Below are experts of layer 5 (counted from 0) of a mixture-of-experts language model. Rows are named router (the router's row for the expert), gate (a neuron's input weights, with its number), up (a neuron's input weights, with its number) and show model dimensions 128-191. Each number is 128 + 32 x the weight over its row's rms, rounded and kept within 0 to 255. Numbers have three digits each.
After each expert's rows: a language model's description of what the expert responds to. This comes from a sample of Wikipedia text that the model never trained on.

# expert 30
router:132129115149107118047104141181152106170140122126098180084079178067185084095166104161163119176101161140110110179171123103081122163044065124118127079091160089119163164149132152087100179087122121
gate0:147130126112140117196082112193165122117131133082095122148143095157132118151103133111147107180109130108136100139107112162138143110055133114133148141146124135165134067132129132099081137177112119
up0:100115165083162116135188114078137116079066118147115166111089183131151104140180100170079125157071146148138241122105091152107072074140095158067123107145130074169152086086093122164137121152133135
What it handles: Single digits inside long numbers such as NRHP reference numbers, CAS numbers, ISBNs, coordinates and measurements, plus Thai script pieces.

# expert 22
router:171138148114090116154166083130111121142074129169188086139123133088147081177172188111141108099138123076138154108118153150148070124093084142098117100125117137137098169166172092153077132149184069
gate0:171132157094128151123099124189157124101108164067128129131092087172081160098116149181116163117104083137099082109141111079109163096152209084100107063134125163145133067096116175121146117121136161
up0:124187116124095098111131116219114143092156165122136140096102130151129131135148119131166177175111106124127157210158108197159059113123135132111097176119076141131110170151081107119119061173125076
What it handles: Commas, including after quotes and parentheses, that mark clause or list boundaries, usually followed by and, which, but, who.

# expert 17
router:091144151134204142119081119099066113110133111206109120136103070160124128089117131127093157132089170141137150133045104099075143126136118053125125152120130105073106091120091162125159091090117076
gate0:064159132126177094136119159110122101148171114127091181133146135130142098065109130070134194078143130157191152122111056106132160143153170104149119198091160150119121119105111189098118142125246155
up0:083172067116169165073046147138178123160092132136162071154147174059176168121116094199137131104128098128120122073111134103179092134113139143093134142099142151095171116131204130181043133148103103
What it handles: Adjectives and name parts in political, military, religious or national names, such as United, Soviet, Communist, Royal, Teutonic.

# expert 43
router:133158184142169114167083145102054116109142085153147116148143101135147094161165123149098128162095150097172156156146120140073134159142099182136113121154106080108148169140120128140169062048157116
gate0:158131091139088120106124166112127179152084122158150173140106174165089176136172140097127118107063044119080125140089116126088148183132118158119134104117137153135062161110174116089057124145109177
up0:117171147086111098142107116070115177135122134143133159131115131146148156164165133107085093077110147119109108124109111139161156179117130154130110132170154151138117150141197132110116111176111118
What it handles: Final pieces or whole tokens of personal and place names, such as Ashley, Anthony, McClell-an, Sl-ory, Wall-is.

# expert 56
router:146125175154088106117097139101115131190147135106161125054110139096101155157086110081167128152121108113213102125181155095099190158142151111080109123081160144150088101163170104153148161144150100
gate0:149136124127137120143153138122083121137120114203157134195099098204120145122195134109127075047137138086177153160135074153103122139102097143068153109139157172149159097141139174115149089127130132
up0:162085141172168135088124163112097140091098108022173077164136166101192177121126091119151103120155132137111110110138091126123110115129151140140139110092115056091176073100113197089086138160134112
What it handles: Digits of vote counts and percentages in election and demographic tables, plus the in running text, e.g. 156,755, 16.9%.

# expert 11
router:103123161125185112145109119082117112154158175116101164146152091158131106134189110130133120134155114150078095146074131102129092109127104097145117188090109133094123096092112116126124071108047167
gate0:059100174102173091078138145115149118078104080165180150140165142150126167142217132080110143161113116072125196104091139190110112116132109112098125119115203147142073068159132138113077131112106104
up0:134120089168066178139168115074079159097132142137134136103073140107170109122106150120149167171181209195142077125170158204195159154096174101186132150111110137122189132107136139213208094181147129
What it handles: Word pieces in the middle of proper names, often after an initial capital piece, such as Mo-ff-at, Bo-av-ista, Meg-ad-eth.

# expert 55
router:151159091061072089139118138155141165162100080140144069136114079081116125124159125141132088097140104128137066159127148115137180126166088124146105163046123153090081138122139183139097157163157170
gate0:177157156171090154153196185165094115134118124170158151129126151097114149141136066138160138151185116102065114152090120066101107186121066192059104152144134191175136103079166070126126109109114128
up0:044126103151186119084051082133174163090142139118078198138129142186102144091128161183134117114140093183149078146135113171176147135124157078177120130172112099121132182164119165096139169205109111
What it handles: Articles a or an and adjectives before degree or school nouns in education text, such as a Bachelor of Arts, an A.B, Public.

# expert 24
router:133121144141131159167111139079083211151163140159140104091107136147142099160110123144175121186069100096193117147181113136097129128147142075108080140088098115085123133159115076134142128101212102
gate0:118184181160115100140187146109148105093123129165125112069144139075136132173146117170076063155123105113090107197121139140183123094185074161113164035124141127163126085034141154155179101124166155
up0:104077142127071116076167111110194120106211154178137148133097060179114103102133087162139068099121193101047126173109093122098132169085138168160098099123121094106109119135132196109141044106154103
What it handles: Pipes and semicolons between numbers or scores in tables and route lists, and military unit words such as Squadron, Battalion, Brigade.

# expert 14
router:140182193091129140161091138088100090102096156080135106110186189155196190146148109187119175125182140111079152145089130150106185097107150095132105150146155154165104196137100165168158070099135185
gate0:122145151211153127130165105152131144106121187108082116072082163179150121137150125154106160031127074081125115155169142092154131171105095151123143183099125158177174121114131113142118146069150157
up0:111184137186207109088117061145106172109131167129089061092179149085122131117087121103092119066125127117096135081171137076158111113107149173163146140055045134125143147092135111108128177122125130
What it handles: Month names in dates, usually after on, in, as of or a day number, e.g. on May 3, in August 1914, 23 September.

# expert 23
router:189110111209094174152102129078088143171164133185123078113103089120189095105105104144122120133124093109165142146171163104088165172115127111125157143110127118088158117096106081110155176110174140
gate0:144147127104152078202152113111139132147087113100149069043200122164119178133142176097162178171183127130134115152080134102120107132110173137139073107142131120124167111153099143163127141193130106
up0:122134160104121137078170146167153116163164162145127149193134119124078107181091156076135069051070108127115129088163170126111139137139161154097109139158086111101130186111114113167118135173095160
What it handles: Tokens after place or building names in listing tables, chiefly the space before coordinates, plus million, Cemetery, Street, Hotel.

# expert 39
router:149154150122074149130146130143160109199123106144138082060092147085172192144115148088137132159114070077142110156165175113104064121144130065121149116167068129166115152112179177123192169146117150
gate0:157099169087202151129154090155035137147109131099103138124101116107168114132131123147107124113162180108076075108113133195156112130101142145145153123148097126166154124110081097131176076136218116
up0:158073102112097093173195102141130130088166134105056139099099067144187118099108122131154119137069141112164114136162144153130036094193184109122121093150147132151121187092124149133111196181153099
What it handles: First digit of row numbers and numeric cells in wiki tables, especially the 1 of 10 or 21, plus runs of spaces.

# expert 20
router:127098115137172078140143153118162099145116174171159103127162092148116171095149147141130089138121188129196141068145108112059083173161116089133104104084174168079109215094133146162118207168116143
gate0:129123147076140112145138187126125153095097155076149187159076147196179142144196057121128134150178107187068125208123112135161160164080161096140105146178058125121156108153159089103146105137151112
up0:127104139155161110170156139071120130100139088125108130088121124093132103140135071123147133162167090097162112136152118092132212119092115173105129108104137067144133113107168105115113151167123143
What it handles: Plural nouns for groups of people or things after of, other or numbers, e.g. schools, households, players, and age-bracket digits in census text.

# expert 44
router:121072086132146136108183155163154079099093102116155137137147121167109107133127164107131112133123077161133143145146072153171145158181159185145145123087171154133146127088129118129121142129158143
gate0:117135177143126100082124176176169121153148173096082057189172141163169103109160119149178212039168147102184110093118133179135143122129141093170113146148146067182170110140115155110078106094133181
up0:107148093064133155119095054114100125117144162133175141141104060100139114151091139122074041152114078187082120174125126121115150100088130138100149159108104105098148126122091124174131144191069117
What it handles: Main verbs and participles following a subject or relative pronoun, e.g. used, located, began, relies, stems, hosted.

# expert 34
router:103108111120176102112144094124135111155110093108097171173115134172124129131132141070109114136137175117174165141106143107045169126142115135138129177150133140092112152100192111159123150088114068
gate0:075181080055138131035130136108107142145089136168134117128126128116177113096109134099177189078188052150090112093055133136101108177202095122123084142114157178082081119099093101115123059092101106
up0:072113145088115148180118134178088158119138115167145112128132130172109154172185079110124129206083104099136091102207138148116142147085198124142180158143101076163103148160170164148125155189100148
What it handles: Nationality adjectives and their suffixes in short biographical descriptions, e.g. Icelandic footballer, Finnish tennis player, American, rugby union.

# expert 41
router:126164176114124105127132133079130128188101118129156111110190125077175134081118094091185126131042089115162144099229107137110182128120155123091135122084073117091083121170135142147130114136181126
gate0:076091132164109159151120132072144099109163146118086165154139149144102148135128141208069111114133109171105120129102181119130150146127118173148100100167128110152137167112139119133121185127056114
up0:093151101135035167152106158127168098184087123143139114153150140125076097110100130156124122132104115123144090140102224135098144134170150095097106093086140106119147169138162108109165142097069168
What it handles: Pipe separators and semicolons after numbers in sports standings, discographies and statistics tables, plus year digits within those rows.

# expert 50
router:130150128145198154138116107141074107125180091126099171144134100170104096144126088151128142134114103164152136179102069110148125114102097140152143154140100083131160144133107135134155066069110101
gate0:148088160164152131174115137174118117101145053113148158122122178159154105141087122133107157125131160127133142074035130097138120048110059109163175130105143103131123117110067158160118104145156113
up0:100121159104103114137092144111127193141109134158096100103122165144078132098155162144098161145156088065085083168192154134169114142122161093141132131122144099158165122188194118146101099126097141
What it handles: Inner and final pieces of Slavic, Central Asian and other foreign names, e.g. Sav-och-kin, Kud-rat-ov, -ović, -ski, -heim.

# expert 12
router:112084098118099135124137151148136105103102125068147150167136124154057142143152145140116080125113092182107106171161090174157149178185134167138133159105181138126139138117116149100162142139186109
gate0:093098173123136158100094128079119085109171114153147167102168067112143146152114096193106069155126138137115091128147171158162167175127081115128122140128078113106131131129115118098139140081146096
up0:117139136104148117084132126184134128166174151138164127230173154180127154150207119125102153119103143111192118176100100181110148107124137071149131118091114102048114110142064172111075159110132109
What it handles: Past-tense verbs and particles after a subject in narrative prose, taking an object next, such as signed, received, handed over, called.

# expert 58
router:139166149143071159107154152076160137178164178090091079109136124107089147100137112124167140146161146131134167120160163113098171167092130096086069151082137139162129137158138131107124145108182180
gate0:168141080136142174125147173171076106074133140139065101142133120131134096068100114142167114098180150129132084116072131169149118124127118095126084125176141112151144134119193123032169148099130061
up0:088159153111137099155138104066152116138098117064164144089144149176141178152152106108124193175107068155117123174147155060139156078113142161141186137112077086099156125180097157139074133201132188
What it handles: Digits inside song durations (3:25) and birth years (1999), plus wiki section heading markers like == and ===.

# expert 10
router:099181099103061191144114138137186199185193117136100092122108073123107103152126185122138153090108128060100065179133168198064149133068160110114124119123126114145141096163101072097091137132076072
gate0:074116109155116160207130116093161121142074140087124100097115114157165194140140116104114116131175145077107104101164118103141160087142208136084119100147115104171091117171143183090108123191127101
up0:150079126149134143061097089117056106087172115168166118071113145117141080117167089099126147168157100142116138138166108131144110130129108128181132143138182174128124135055124149143151112100098120
What it handles: Hyphens inside compounds and names (Mercedes-AMG, Sino-Soviet, Ben-Tal), list-item dashes after line breaks, and prefixes such as Mac, Mc, de, anti.

# expert 54
router:132184141084072159166150135163163163159111158135103099141110111147080122114129198198130138158185131071129108097102218129111140100086165096123073105112170156186110105151107103126080083153126101
gate0:185158142130107127060165172125174124103139176137183205146159100152060114159076144142150151035127099170148157143162137169136102184096119098096162118098113118110185178104158161143157123103186177
up0:105171158191098140097214101132094130136095145080195106154097153185151126085082065136137168129144156126107189135109105114110159070177155142124154070127162130162155098142152128124098077115091067
What it handles: Hyphens joining compound words (part-time, sound-alike), plus slashes, opening quotes, parentheses, prefixes such as un and sub, and LaTeX subscript braces.

# expert 4
router:145140144177107135147148149081125145166166170169142084099164123155129114142118161180129093164118126089169167099211116081089145105142117110112104120152097132083108165141112086136095196152166147
gate0:153140070173141182105150091214094120144173150084103121094155150144157172142172108121150161148129096125047088159132123166132121134165123200155129113126157126179235143169108119089199081057106126
up0:081178121136104121097119101113115078188105092131103116184095176183110163116110166145137111053114132096141106138086110192124119152135146081135125126105087089114073134119178142123134129071118156
What it handles: Digits and numeric cells in tables, scores and stats, plus enumeration markers like 2) and 3), e.g. 26, 29.5, 6th.

# expert 32
router:094113192117138152082113144108125093106114132151082190104141167163116122159115107112170062169143168174120108187127096106136076068118126093162171108088155104160143086104116141122145131079089092
gate0:170226128144108096126159170072127126110138119178087121147155155107103165178084112229167172135134086112074085168100184134127180131107109097129153130095112185104089145125122161163142150154141117
up0:147142202069134173105152135049135098131216093122146181115123121117073133165157137143124163132121138068160131142097118093136081150137185124142143132099149127139176116142096101123135136132101082
What it handles: Mid-word pieces of foreign names and non-Latin script bytes, e.g. O-ks-ana, Vä-x-jö, Korean or Thai characters, plus scattered capital-letter starts.

# expert 33
router:118116154137203065167122110141129097084101139163095156129123126120153132135166099116130094170131097175105159104096158074185119114157087132125146140115125125127106096118120128131070151149076166
gate0:114147102147167092165102216128103145075179173103179096112136171060104146119084205114147155128110102110179137108112124142158078168147168160197137138183122154110170159141145153159150146165125137
up0:118092086106116110179150146195150106079067135107171106150130172129113096109076152155121050140119149121126130093157190144164141175150123108162157106191121102082121116136162133151105177169126180
What it handles: Word-initial or inner pieces of split English words, often prefixes, such as int in unintentional, rat in craters, ref, dict.

# expert 57
router:152198090184106137161145219101126121127136115109135073084145134095159114095138106121139102145102104083187123111151150104088158123115135139077119121077119131090116102188140144093121188134161137
gate0:110146106132114158099136070173154162069152121125137094095120158122114121117145102080095141105096105105124133180108161121088131139178104165131145101122121148181157093116174126141132171144176144
up0:106129082125123133138184123163116114130167125147127085129115189162097141117117142109130176096165113109136145215122063135086207110136109165138182144092158140138166119157144104155111132106163133
What it handles: First digits of page, volume, section numbers and years in citations and legal acts, e.g. pp. 190, c. 48, 2002.

# expert 7
router:141121158194128145178133204094109148161160108166120118114147108137175175125106139151174117152038101106155142112173179119070148118075172142096125140134093127110099129162083121139184173103167149
gate0:175148061141133096133137151096142142087122115136142159106121166145142076191181124142133159180123116129114138145147135119159140081139080077201125138121129101117144099140089052111112180187112092
up0:155178127107097142127087114086144155177167138148101101110141120056120055126095112118153086099109150108148124110159117175074159102099131086127126151162148108122106106110096081131073156135098141
What it handles: Colons inside track durations in wiki tables (4:30), pipe separators, coordinate glitch bytes, and he/she or place nouns in plot text.

# expert 49
router:102144049128104091086080118075107138171140102199103107098169137122161143158092146143108125193135041105126129143147162080084181108125138085119122134144175151100108193133157082083146147121148146
gate0:114129137108058147125082178120159059076122109147128093119149142137146190166126124116160157147148110152158083198105117124115091122170162136097115111079140125135135102169072119105104126195042141
up0:156135102121132165181131118122148127139112145093165106148169087128129128137104097087108070145182150101089176128139188110154143119130181105136094139148078126123185125124133114154111117094092111
What it handles: Leading digits of years, scores and model numbers, such as the 1 in 1974 or 2 in 2008, plus club words like Athletic and Rovers.

# expert 42
router:110161139109090086122053154085126153147145119131160144133172153168112150180116101163123128133106086158146122065185171156100180110107195104128077138115125146097125129152153100097095147173167116
gate0:146134123110116115159160108143120150160166096132187046151151128206222138132110139150139164148142102128115107181092090083140125138172143186141079104108117224111127164108129175136121137146113137
up0:174119143165145126113128084205120177131078163154084161128108101078113124126153110118140141144108122136117093101150126151090091083149137120111133117150109063140099135124118108083115164045147079
What it handles: Company and brand names such as Sony, Nintendo, Xiaomi, and digits of years, plus pipes before party names in election tables.